config.toml
n_layer = 13
d_model = 256
n_experts = 48
experts_per_token = 4
d_expert = 128
d_shared_expert = 0
activation = "clamped_swiglu"
moe_layers = [2, 3, 4, 5, 6, 7, 8, 9, 10, 11, 12]
router_score = "softmax"
normalize_top_k = false
routed_scale = 1.0
balance_loss = 0.00308
balance_bias = false
router_z_loss = 0.001
init_std_router = 0.0187
lr_router = 0.000488
vocab_size = 8192
norm = "rmsnorm"
norm_eps = 1e-06
tie_embeddings = "early"
optimizer = "muon_variant"
lr = 0.0106
beta1 = 0.93
batch_tokens = 65536
seq_len = 1024
train_tokens = 436700000
steps = 6664
dataset = "wikipedia_en"
Below are experts of layer 4 (counted from 0) of a mixture-of-experts language model. Rows are named router (the router's row for the expert), gate (a neuron's input weights, with its number), up (a neuron's input weights, with its number) and show model dimensions 128-255. Each number is 500 + 50 x the weight over its row's rms, rounded and kept within 0 to 999. Numbers have three digits each.
Before each expert's rows: a language model's description of what the expert responds to. This comes from a sample of Wikipedia text that the model never trained on.

# expert 22
Description: Relative and connective words that start clauses in descriptive prose, such as which, including, than, where, because, as.
router:430509484545516534506511497401540538580443499456498432455495619481548532457560417460484553490430437455462468508458507510405473474518460486470567431594421532552596544458511512497462517483593593560554588453472563622533506405549553555498424615483512569606557541489577459479547514493519447500513492451522462448560505500494530554449460432508580491536541548550478418463584535493457536466490
gate1:436476530449481502416561508438520399467551450499478568485437422451512552557552519483515542513484429498427491537514488506473480465510440558530598482584529556548516572474531480530447518439533521569439504548450508631518492493470502509475545543499527524498551536560578556523553570387477500542538542472444555513537427563498561533503443543479501457484426552469480465562517439584498497437565
up1:434552573490564480469533534420529420513504433540505549466460534540508524498533507495494589515460506466408534452480565509452447493548512554490555506483553619548445555458568464517499523456491552601477504497410530564576502458481502464488529483445472486498467520531530506447492545407431433562568525491512562482533415502545497511517510457525443462517462552459528436583494438518516507364580
gate2:519591481523545506547484551449575499463530529459433496449459456501485415525487426548420512573515547546497471406554442438496424507444538461500489525461539520597566584534464521425481561494537498552611486525517584572547489584492530474494417563581444457489478492488417542612444396465454434445537504561436477532560462551547492485433411514403559537494500503527475490466501552551507513517501
up2:475543496420523421521523539471512565461560543404468503477518460530466489435447480489489432555409523543466470424537458388587432483445501469496529470511456517563562579476533484460442521478479504607644420453512538555452464503555456496433473538530471496417410455499472482516452353471503505434495521518437522423620458515469511587478486474455440487475501589459554609426584554572455473586550
gate3:517454547541571565516530470400438583515495530473470519483496495561515542490480388517503483457522555526436557502577498583422516494545476449483470458578529508470426546527508530542530485471537579481593494444529533379503421393499437358493413473538501424413505528444449502550377470633496554356516467519460483472500560498537520613381465487535512525511462552485507483475495514523551481470577
up3:500482405515541499548453483419446552459520484552475453507450472449523493453552388573396522507523545452441470509624582573371465400568512460496472541526512568430475567473463536604570522476598507545580524478457512459536472377528457406557409444533470439536489488488527481592418421615523484426535529509466474552523529572520545579442503472522497511568498563482503440515554487534471510457442
gate4:534489481493563425511462553546576470492527449517437454554572385478622497519527550436498423518505524558477518426451455484507550460505515431409515489551528461502455537525504494475531390504576529568478499652441445579573559503522473577473419499453481496446398482541441384536476549427532453545483510422452502519605470580523461367491508584522506499559491476480495530600577512452568507551588
up4:538513483423525460560505516571502449455518546546469481511525440448615505485519556473482410482521526462599503460396496528493482457528469489391470484558500451477436479495494519475487449527556496498505548553474445603626560475490488544460406510489531525470547445505380442571512522438464476541526506465406455515548513568550395406537443522531496529551460477613495553603548498416601489536586
gate5:446630515546509499481597441455557473493571542474504446491511528541526468520487477495470446461482533518597514416455480509419549339582542477454510448451547519546557508411475453438489521469597557489473485509441366517512480508512545466498625494460482526448427585531506446524574498460559619579487527542525514422557588502590500469485553507505420556500559519475414499538519489469439468441523
up5:443607537543548465513549502504567437492486523474438497499490475511528431524478401537488459447498468562521520476456472495390542419530600503437493497440553497508603532436520455470462431425619600474445509507514476590483498531495508515509523568447454469495470609518566469507507473490512501529515542592522598430526489614564561463463506500529478565513610548465434523490573483533466478475584
gate6:540566570575492488447504502501631559611431478503469548574543561476492478451489524541512518507400415427440553485518501538496430421450481499458486433571379505512480469477522481559523496490493524453418528437431412532524523387500503523551508494506453467542657452500468525482486557437512519358518528562501434476458524499430444547489510424457525502470447518516383529512526476474580485502461
up6:456573527534496456473509508528635635528474487457491545485534599465524483433455475552494475519487448438495538494583543560499422432460472538434516513532411454461464523492542448505559510467435486485498459479474481555541489441496471513536480514562498505499654508472509545387453539503580574353524551546482446486479496499463493611473467466420538431475441493539379515454528445492558478549484
gate7:570476421444490564521444518531429517571531507481564406547504386512434505548490546506448556386399531511456577483544447478478568580468487546417566508434440621467448589502477423445521499489543450565479477454475492591496500540536546506428386386510422486436538458557523462526428489517506519527435465476472367501535493539466522468369473517581499440455576636526535388483395502497531498498468
up7:487495537553546495472518465529506521499410509504503448525520366473479488400475466514374537469490524464564578528528508493518455507433470469506546526430462627480462599542511498464468510407496576502498507501458545481502512466570505559492414497433442554471579453543408436512480419515447461471429550497477441524422462517557422525406399545495515445541499600532488447452459467515508436468405
gate8:483535566503528502495505388397631507409517515539580446520444435433492568435474463568502498487444486372486456480522470513560522501585444530537469517462439493505507492524492519537405587503524464507501428428508556570478555546474419547515515389485550512508457503482492453553484579566473536417446532476618489482508492453470557431487473492560563505481493565510483490539387476478441511616573
up8:444556580473555559479488424425496480456467490483506474527465458451404555491524537574448522534477481369551433432544560480541551530574412551571448492453435525449476465473492521567493458471453473533444415422562539536454528508477451537545533437549546464467524476501499413503412570595459519417458505537542442539410505511511580434453466466517580460462571513518478426547375521492436460531556
gate9:504579482490525460571448474501527565522561441502520531434478451544551486402474428506498564454455509506500474421530570564548514563393471525487449423491488463532512558547445509573495346472452411514484462553488574590472536547546567454435501439500566490558543469555547474477579632517564539423537486480506545443495546467481538558547465486606477560488462550436578495500548490497478511495621
up9:595508491490567496473454529506537571565470510539549480470485511539482575386537432482532524509521463562510523435603506582536460535534481509478510481503509513549466523559454430571436412459473473491471434552488621547477591463536565521424487469596538522521651485498511471494537625541558509503512490396516530481519596526429578532542438496580548554492461555474589591473562502509479533598536
gate10:455519469471525444468395483506455515612542546545430450598526478498562464460499453431448498518499461535568525422447563528450455622515546494366636490495557449508500530481462439449543518579495466534516517545487585541412459424488520513500467454565545448554390462467422522513524496547456543372539448519508485489578564483554418595516495550536512583479518506514498459463483536515535543595549
up10:435520450521501413410431497515461545603540519506415458537531514539616493485533477467527461530539495484545530405472558598449503540452541499425576506570524413521502536489482438446603504525520478575447523611468529559442398460446456534437465456555541479616418497471436502478517517531534469380488478536551452553541500482513450627521535462491484540498420477502532389445550495475485530484517
gate11:388488511543490543404522551535511505462488479448464514533480544555414505429540477457467443529434535446557522407515531503419525578496497560523498525540574545598481501477558560506471476490495511519491449577463428669509550409474586497472550521492519489497490602522470476510495572438521655561475540494462533514547506476507575578513551525504525556559542460559529502537446508574540433570637
up11:395505577543433543354435518528497486413512446437430481559488549468433499499563497543464370566466532452558587443435529474501474581540469588479458467524525533564488574480562525497466486481494465427466463576419495626502562432464579495456510499533514509577522488541492500432487529482443583604512576533501557540463507529508493590473541557464530533539496447494516396488502452445507514575561
gate12:571489509538518497542473521475423573462564462526470436498503560499515481636527502498528540476564501556508548495609445529487466567479416481472430484473521540488486478439485450417514506491462649519503478537462536553561549468549461512577511556409515513517513465515521538515569494576495449550444497461412503543504586456480505440412488574589422506565501592487480544463607497521537535546526
up12:543529419565584551509479605530438583462543408501468417504455553481483440608518488506475476470502525507502571494619358486506562565497470455538470472486501525439434503461475477483508444484477593545501466555523616563550539569580415467515454557405503507542426498471489610610580469512494395555450528510404553483534529429527519427439514535484472546569530621489469526479544496527551510564483
gate13:523485579491562515509526411512494560497476523587572456433520520509512467514446522460510458496504477598512470547501482548504551523493411493607451497558344533626620582431488534536399534519472492481534469494508484486503500494539521455417504611482473410540513442506449436555452556421542498544535581432514515475509486563480477515566468605595507521420551577493507492483429457408469507526447
up13:528473543506530534461529476509457551481586568514554525403460540501546477443459535470517381503474461567448538547520488522550540546525384494596527496567349542579539549382477491523375471511496461520507564508523455520510485461581537463518427579462440428522516484512465416577446458436461438544475542490458606509553493543512430525492519457469537506493535553460508553470456482378391419439451
gate14:552449478442519441542473431544467376468506489544445461531514560545545448423610504547492492509498563495648486451441538558436452536544451510442498402512608549469509585495516493506554589542405520520583479495546460451575522507494461467509430594486497441577608505531509517502613527476468508480468528493452501511508475544447536474436517558589488540423488570498565528474393546482553490370507
up14:519510477466517545593496447571414462460496523561490430413519578516595510445578562539514445542457553489582522476429525582444515493469496532457509445547601541469549553502517455453493566538448487539607472520561430373566477478534462494519430482486480541530579520493525514487557609557466523466495534488500425600505460526510591422451541525585511534540523488565544499448440571497525520351593
gate15:547519439520483531409529479386542519500497523566520468470514538548519474548478543457531454400549521496513514460512532541498507488600467469460521518494562487488464516563512507492481538522583519552486593423408489544488534511460607475503530566525570514542581502557628503564526470391428354553392528429525541553462512457493552508447454485541458432507571466402513490612549510444508518447514
up15:539471524484478510462559470448519513459528520538510512449605492460572489571565499488473440445487483479520516492558531519404502526610497477429489539509516480476541516566489536473496540508557537575485520433451455541517486490455531540424535554584535538518600494482601508560482460528539440518349556458474550560467538426550515577423512450554509492534568463483508497592514573466502529419506
gate16:429499498549526501523492505463350549502486543453506523538432531566514469464579579528473477442452454457459574446523570530501347463541509546535471465637537402509491497466502462559474446473615593529485514483440502534576531478511494537582462524448451515523624509504529431506475579500452507538454549424529564504500525348433489599441492525558435501501456591492502580471445525510534501408476
up16:460486474564487510450476527432409493493528524492479556488463545548555515400502565480523476424562507544438591509470584521558399428489491529547466499606456434484407562346471492545559469520584601405447541553441517527543578502508514504584522486501510489510569497509583489557511583593418533488489541425551581532512456424498483509492499560492408452454480585524489491546459517574543524416543
gate17:479520566553476560490478595565470549448500529470484534551515517509453556432621522529564515634523455443418511549464486556374461497567519434564471461568456550579474566431474487475528533505445519620470471502581503510504483488488401468444486501529505567404455506457547579527479454505547550380461411529437505487574557534400497632477450400475547472427554437501486423534552498567532482596510
up17:471543577568474511483518546478525542495502485478492552494500514550527519492567431490546574590583370464503484506407442554353459467513448442529468455597460519521491514526475481515505551481418491507552438536593541502483419506457433485475505493449518505432413557381512478422501495493564587448539415555459514524552583546399547535500451397413536469448535518511473423561492491489466499636518
gate18:518484462570579540572501445475575590531464426494495463526459592508494549504500519457489537533482571468453513464518496575500556483473557510501440472500432485529477581423488546475533519533595502528473478457505499546459577486566534550456405658472452504426611536436471572449509557481553476472511519521498432375462481506486491499612517506519510552437425507562431582487492544515477509519466
up18:463536503546563518570471416401505579571471525466449519533469551491553538493522495505525523489517506456443492440507500499457603550475511510457497465469520476489521577480475543495506448542525475477456534475546471536456511446588653482488416558507537487462624538422510520457472535460538534372474435435466464537484471533540532553492461472456541561441416579575383545580552613489469486422433
gate19:543478568479512504492497474551536465599572499439476444522543587466461469533613519491483542556509564488519488439442480479501482467451520440441486514434473494514496494466556437553498538463436543453436441532550538507439517563560508498504462528540529571635490497523521494447565552582548509482404467532492445492504497508593451586497541386486549502481462410480572414425521460464448461519512
up19:509402568543547499499508481550512525483472533504479460443573544468479480564619493523478536515504394472542500469445446533471522470473578434409442535479449471529518539489571411490517634467489542498447462501537516529432502594488486530508479468621592523641558545573575571449567532547520510509390524552525443543488465471581489563488576439506483473530484449470532389435547452510445490566512
gate20:422599487459521493463426532457419456513547528530459483434488412528467430591477497541485503554449612429511522463504463494544484498579445541486608518585481554550555412494517557524534535503596561642435439477569501450487456493508491522543517517514466513512556495424548556546430500439530581481400455539474422428512506558496504506564500475568503414595458539565507420512500474571616434553581
up20:452565491424556524485417491447542491509511535516458479485491479509480466530474540509487437487468579426504458500524501534455515454555451528506535472560567535527530438475483540496524578529627563612393529537563409509528529476467476573566467445493452526507581516469591564584482510447490612498375450504541431448506536565543511532563447510577537497559405546586478438573518467545532463523571
gate21:494366421577523496518528454546469532469505423506579490482498557517451532461511348486489497503482440523519396502498478515560489524533469520475454521547423441542534566516525408527540477511529513564443444452454534469488529498577466501450451599475512540570500420548489515529472522489447503450456475470534496495455463529479484608567397373511519495509468478524520510471447568487527500511437
up21:487375458511586473515419457560479589440523413521492570485548486435441459445488421487565543501466520458522429451512463497456591508609508531497476556535385457518453599484602474517531454457541568564439481461507476469466505486527451464488503567463496491573454430508486476510489533560498495458545456556521572529495521522474509507552395522461536461466561451543510519482513533507402556515476
gate22:562498511518510535490507423451386504493558488406453606501513514554449522538605487479470498565551562545528522439553516518513466472546562437560552533580462551578471480391525557449492506525518570479440547477447475552489511483516534479413493433405535413449447559482566530535482487449544482538485613508412535476506435528503534557476588504450523537565608508508558464425505548505487464478442
up22:592516498491498563575474474482469528485555545464461527529463441510422547541618453521492444538499562561448450428512529534501502444496575494526561499468463516550466445438499588472524465514533553561452562462436530481521539484526537511449485478485545391474433575385512553527515542452594463457413579578493500533557487491542526639522508495484561538504623475470508482446527524538511444479445
gate23:547449587498462516485433465431609535520495539484488475436524510494585550472505447436557506477503385503563572493496509391567432544474586514528492602477481473421555506540509524512445475514511547501527470512597420496473476437457516498503462545568508429493530474512450487539464588583541508411542446497481623554533470467607527510402492521549563533623554415525529518515540530481462475487507
up23:455487564574507524501491500504481493500502541532537455452558529462482479575565450501466502454485472512461539509525512542519475559500491527585571500396634610465543545513433473477484483529486539511505493489516568563430422447520445532507529657539447361479513534436532513609513474439579501605478478487450543522565495629476444542453444513559516506483497461507550430589492476480474439431452
gate24:459477367468584554530448517464540529529457479587559424476454548420479530432497496475551605546504482501525492464484496535380574551415465557581514523454500393631508425548452424555514541446486501570547498506540516465531462578580473554645512482455503498532510524451477475480506434525510419576579444452523462326550529455428500417510491444465479446394472533453491466478541480466512538544379
up24:389472340544589470493533556452518579461461483456523468424512575506507547380537455490557496494481503522529481475463471513415556576522435523489433562542459441574493431560485516533539480484428549583559525534484608461504454505517462563630447500402515433508516492456443542473487447555452459533481452409532566442496513468454480405532428469527394430456529586455456489375460479498408502531447
gate25:493439472524490515529488506405496545519465472555547468550526569486513445538491522426487460416520543474461494537560524552518515538496490525452550421391405518488413521528418483569406506460427534548476561531490473586564525436497587527509383559459456547530501478458490489557527459554453420516501460450440459513552566514508527435450542447456504482592540532551516562416584617444513445537467
up25:519511486572495497480572497402530518549462484526537463559525600506539474572423612463515501421515557493522471502546498536496456465502519436506503459448521518475464525455453519507496500491433509492426507562521466589492548506398543536471467486476490555470475477393530462528482464595478449568469459553435461572544606544466500431478532393475467512569540486571552481426579589552485507521540